Weights of a small mixture-of-experts language model, trained from scratch on English Wikipedia: 11 layers, a variant of Muon for the experts.
Below are experts of layer 4 (counted from 0) of a mixture-of-experts language model. Rows are named router (the router's row for the expert), gate (a neuron's input weights, with its number), up (a neuron's input weights, with its number) and show model dimensions 0-255. Each number is 128 + 32 x the weight over its row's rms, rounded and kept within 0 to 255. Numbers have three digits each.
Before each expert's rows: a language model's description of what the expert responds to; "gets" lists some tokens that make up at least twice as much of what it gets as of all text. This comes from a sample of Wikipedia text that the model never trained on. Tokens count by the router's weight.

# expert 45
It responds to: Word-final suffix pieces
gets: "a", "er", "o", "or", "e", "ar"
router:109108070101102117130131100076138107102204141055101108093131125142128128099140142086082124183105107132110052084160184095126073092102149103074116130092135084097142123051168140145102136130104128219150120116134139123133130148191096184115157136099066124176083130156074080080104132142112120130160194128138021114103115152167096103109063175095104085153140152097114157118146088173108190108111153095130107141166099118148130119151127081127093136141083096149107149100131105082137095114145181106163116196141095201130126177049108083118079165164082113158116163150075136160075108107085095114117150113141135149151145153111157113137129105115165145104142136093174168146091117110079122109122108127140116178071153117137122113095145132134137090097070069104170137091138092115090150094117113
gate1:118167173168093171111131113088187122172144142129128113091164119125253085113073088078121145091145118132143117122104128174142154109153167153138138096123123086135087112112123121164132148135105128131147125066135157098120138137135127099037153148147087126133131109109125123109126097125126194176157128184137072122103147118138128085161072102068157082124146156151181141075134076185121124072084138156117110121148133086120099129141077113132174097159113132046155056045149163133132046112153134155098083117079118148161121147124133089146147091075134129134160126120129115117109037162119189152122132121141079160121122168128159162108114213117082148138090186089119102146152109101165128164107111125129112120157146100099077173127130161115152072146058143193160163112169112161100164116113084
up1:095124138169126135125096166078160068100180118074177107092135045124224081112072136116125141136115125146108119173099076152156130107148150163118131108130104148172123144127110121179144173103123128139128166092136171161122151157133114150056128115132102144100067139102126157117091101147094154173109123166134080156142135126140156070192115133162119076112088136125117123070124091128177140085090113133072138154121128050178147151099105151159159075167156118091112072116132119114111100141130129133094076117107120118121082153111098113159158105078131138086147150114170096133111072172120162143160108091158078120120134131100154085099159106110055159054038175086147121166133153150133085152138115116120090103114112084152164145089193189081138121131025154189134168099127070098114130150101124
gate2:128149193083118166118137128119107193178177132128107124085133134187172062122131133099157145093071175113153150079150113073158094102115142088116141154164120111152081096162132094132167089165085176175152181158152104071129162126127133169049134115173089136164120115131094138133172118114154174146186164135195195148136151087156081115101073178082129156142153100084107110120081164149127143146123110079140164100150182112132157137111151156123099162195105099111135075168137144118085169162158095146141106105127064106126123127122109147062102115112065186147151112055102099083088092203098158104088174193128146120097112132079136152113165146177163114103159099125142201115122116123101129115136126135099149117148104138115178144121091122163080066102105111111137093125173112089151141183116107
up2:211169114098117189106148101133134171158179121120141106122119148088156076109150073110160140124132128105121052153072152104158161110127165137118111129114158097176103092121128106123151164164053139115160154146079118112089211153191138133083149145127076083185195154154092136108157086125147156132125115066169120137101089094113109111121164168094109069151197149046102159106123172144180099146096134130116144163141163172134116122130109128116110148139131121104142080143080135066140204140177126124144113107140062123131119144116121116083060169164124178140089114127094104080084085115073180126098130088117168135122096089094135136133093144095159111119142134143153170160118135142164168118102087239152158130137115131103155107110153139186130106101065124173139162107126116116161109201145084
gate3:146118171133184152086082131115132150125164140085127064187091169135092102178098156122096121115111151162098086138160153136092100126096179107127130061154178152111176114155179102102120188156121108125159152187126126139081111148117166072129198163114220137109127112063157120113196129159112065164183053146106117109147127166152102154134129092198116117134075152195190142100140175136084099097080130112110148135128071157122125205121139159106176129160182115120119155146108096139134100139159123081138094172175124129181099140150127156119136193086076150096107158093122136106163058143133151091119167105129149112168123091123136139131112069142103133080135144146198134120091181164167165090118105162160155149144107175090102120130108098130135097104134088070116109117131121159125087141066130
up3:105137176117208154153082118092139164169116103141165120171157181087092190151140108160149099122108122090153103168114153126162175098146127068109057142120164059097133060152160083102132115193123140140143096118112143145118120149105193086150136160132186109146125189111104125101097166096087103097142091140050129091123048102134134184110156145120155114127121123122154053110082132115170128091110092138129184136085100125098116149093154177154161074121178131129102066147121080125150064137120137091150139207232168145111127144122116122160072169122111179108148165108130139140139104162139183146090109084103148164149127127100203138128125086103103140083189175166159127133108155083106125110111094078118183136096115190146130087116111153138109116132132157134132133151132163148115145079087113

# expert 12
It responds to: Commas in names and lists
gets: ",", " was", " is", "),", " were", ";"
router:095129072181098087115138124089121100151200154107132130097131100130167089056182083131113125132097068122129104108179141091167125123125129075131118118100104072117118086108166170115115140128082175130162107128078135067158137184167109144085125103070094145176116124172130094131158153110066078082189130125177089080100127146162118075068103124110115102129119126139122097085134105158064137136103140087135112173125045113176146105127117115113093070157114121146138144116115117140154115136171195125164086136063083143104115148127112094057084129163103163123187158138097132157116099168115102090133124168187178150174147183084163083165089082116151139125139175096133138161104119150112090172042119115090140139102142172169096093092143118096133120142090126105152159103196113190107157132137172
gate1:093144137091122102167145099170171078123147121125154138172136116125104140147133080141146120079093072084194166076138121079144123097102062150119164073124157144108113118096178142112140096099043142145120104192133102109082157116120140063134106149143116079171170137181147111132098117152124091102066055134154074135171168167098089100080152136128143150127106132133100106180169121125147164074112122167056120131107142113168120112126107156175136123065151077058116146115139122127119071110129175117199128124122066124124047134119096106125139160147113106157082117110091137085094118134130069108203091100142130152161112194082122147055150117176131145135134112147147080157110151126186160164101093110105159144136122135040153084125121136208135135095159094118174145097119097119161091140124085
up1:098140194081091083171104145141180093136115105088131137138112119147065125119124087111156129101089090072166129134097117085108180116100095150102192063087147160140095095120192115103097136113095123148144159176119104142092131092121116126092127106175123098123164108127112102121165092138116139146048024151198112165195123142122157104064127170107150157166144114139124172119174149132144170090127146188095093128147109117176116199159151183159160096152150172056090074087094158092129119110099185127166146134086118091088064127143179097142134133175143097125099161129126161105091143135114134104152103073144115183145103151097127078091134121133078111138137077132112112156109104103223194148120123094070178150138087143103158097116076144139094151136148126134121149103139189133132109118168112
gate2:134088140130116105184101123147187118132151082138113104124123168136169138076101165085139103119121119102104188148101111164096160097102104077182072134161152105146148143078144142063130050152129135118176132156106132115044144091140083126124128056100113112170081118113121205142137128127120144109150073077109138140162117152145081089071081068112161137134147142152182106133144131171112116130119125133117114122146194104140187122131097137184136141137145168098098135109133093143025153105146107153155153128160109137123126093110123145134147088117072132164159169155120163160042112149091158164145135150176113119152078146087100162206146095141087153096169142121157118052121144097066066173113139129103124150107111169187177125101105108132171135064060123141133134088142130123107085191065154
up2:214105173124182086149125078173177114117137054109075129142134158148141115120120153101121094202153078129150148103106064173136161107091140111096109095094132160115136120120102132095144095155106122089227100111122115116060129134146087084150153057128144190132092108099122173110140131115161107068170065156155100096099102122108095128116063079108141172125177120152124118093103094185127142213095118087113108177109118091212171177150123119118162149123118142104115127130125117119106142130119173141141124098169143155129139138118201172157149115144131190161137195164149137085096120092071168177114123149115137149185115156119119118158112161175109091117162120063202130107106134122159113153090135050104153164158188151145124134139127125153109141135113127061130122109155097158136095176093109
gate3:145088073120139134071133149097190145146152163097156125102139096165140149137179117069169128074131129137159109109124141106137185146089070160117088092141128063140103128145119148154188058180159142130110112143157134135124151155129080149156147097112123110119147214138050143095103085138143145182126117094158104163212134142169105146091101104097177142171133085166114105109184141154127088234164106111126137131114158171101147202095153085199112125139167097124100128142165152097129173098116075170112190133131086123160203124084151109129114143111086115126106164126093132139107143075089128156145108082125130160179137122134162137118113097116144117136125094112153156194103193201123090135101143184195126162126105094076078116121154116170139156115128156074107123122127099172106128169077117
up3:154118123122121075069136129137182154160131150129212146095131118170175132151195130066156140069129099123131107120146103157130179146144095166121054084152102114075139132125133158139140100160143151112083122131159119115084113170139101178165126153088103170165134207134135076123102066122110163163150145138188117195171121146153137173063124095102179145155109074134119149128135102122105132209114155138125138167129166175110150130087161055166139101125128149105029155122152145093097167078143072152175174164127152097147176133062187153123116102126106080161125170136125132122125125114103124135106148089109105158139114130158130139126083085100128154144122086163187109151112213157131102114093118178210134123134107115122103117093118086150185117121046152062136126126140106137157160166117154

# expert 32
It responds to: Consonant pieces in compounds
gets: "h", "b", "f", "m", "n", "v"
router:130128100126115099128154136093103105156185134128114097114176125132158118098140100099095114163068059099094090133168101099148051109100163109067112161102117099111122095089153179078070140167114187153165124142107156109164140123145092197107151074118087143179079161130121100138153138137108120094159118134134124103088134145177098121068088176091141128152080150133142107122123124128097151098103111071157094159186095120152178113154124109082116100125119126136071128119132113081159128129155133143150123196049087130096096168112068089095120138152116129097127143153083125127174082136061113148165093119132131149164135190140186084137073057068182055103127128110133110166101119112131134152132115116129170167086159168144115072068146108104101074086120078135201157134180079138108168062106108
gate2:142106132191137151110113134119113141111150157087137154120149117101144130089137105135089141175115175064120149188131067178128118064109071177133156091128135071084166090137094187156128137080145114116056125134107141147130094090144129199150080139131111093125134058124114120131078159118158123169137183108128077086085099156133122148129188145105111131100111113160146122129121181168110119116155127096132172144120165190139153097117088183050127139149092065167155148106107099097137083106132164135136162160127063115112122099127126097104139123142132150124126079121089135167100146217186135140133163116134128038173133170174104135109147179126129122118130117156140115127114092114096175219065194096064181175168153057102105118081167090117106169135134103161160102105130114135131172071099130
up2:179100120222143134095112091114099140096155137091176111088163120081143118095131128179135124149106212090088124193152034160119122098106118158114118126138103105156186152100051123159157085069108124104078127148130156126075130147119096139170061148094125120113167096123139185112068083159121110163172143091066098149141129144126118201112165108130084138122108133120131107141152174142145156110138145128176153096130116217103107114064062187078133162176111101160170163155128130129109089113123100175111146109138098151146164120086109151123088099147054161121102143099119138077130119182163099153114138111101142070159120131135113182157090182143116123130148081104113138086093142179121170118068161112115135156153117064136164124116168132115111176134137095142105100162113174074088104083105097
gate3:187120112172123110124125135146145123113141103142086128134202105159174161107106127158129118111143106085111164123097068063099088150028132115101180146108070128110137121155131143108172147168194155098145186155102155122141108151172118138140136131147169154109118148131133125125103102102201143137140132211125119110092127178123186083082095127060134159045130130115111084124127142163137121118136188122143148158121200155141127135089083087116131077124122092107113077148127119130150121087123114081096131124124188117088123168143100121150149177129161129089114155124136129101111075134103130070091062136143131227103136136176111105160166155151164084155178131098167053154113153072094086113117112114145155167132104124118141126072127134071071098105078118220112109080163166136092147128195089
up3:134153106147178147120132102123145108142128103153099087133169137126090086114102144175128126125147118137143132140122095061116133123112204115132120125158078056086090140088116184133143154160132115084148171153140138108160112123130122135131100149173137182159139160107176125094128122103147128151165140187104113110143134145155215115091083111087124189035149058072069070092194088125104116159110156136112172070077229147121112166146044085129163109136073118170077127125139122103116152135114140123138167125109127125117131152100152110125096173089146058104122063138112153065119120131093121058096099113100164210098122172121061101135164157117127076125129132097148111133106141121121142123131138092168112141139118144130142155148100092110128119183102160192103120112211077095096152097190123
gate4:192155171138138096056098114150144116167143154173153128202100111125123138136076122172120101137173153119132123160106075158125107097144129053093101150080132129201151105156157110134089129148128144104104103152135116079160081129099136072153164160157096076122116088112187092092185110129120130051128143120097138195117162170178172189157136156124096149108144139144142067069135167181104175186143168118134124135098148106090047168126137123157084157165102125181145110154134127146160127104119142098128153073101157105154099204146108151104123112160129193060108147175135157083164078110080096114134134106124126140145150152118122169108107165144174062174125111104087132157101075159151050175121110080081084143091159099158143168116141156095081083099132117123120123138170167170104144125129129
up4:129136096095168119091120130090137115118105187120104101159130115107131104163110078152118121144134148154084139136057109082153130099144121056130111098124137181216104132134163133111044128172152100106139106127126135125166117107084155115126107118113116099135101073095138161118100106073164156107168174132083185164148149152153106139192112156178112176129121117101155128148137149174131150196187119117107151120116138096116109171147147189180086141149131132082188126164188131107158182122100147126186157114114102128142136165124134192182191108143102162139048178140097198131139052148076084100117183082152077128154144192128099170070139099165150097128157114132100155119095149157156054111121139072141128150098192065140132161146111139085104096135138111118136112181187093173095122141156122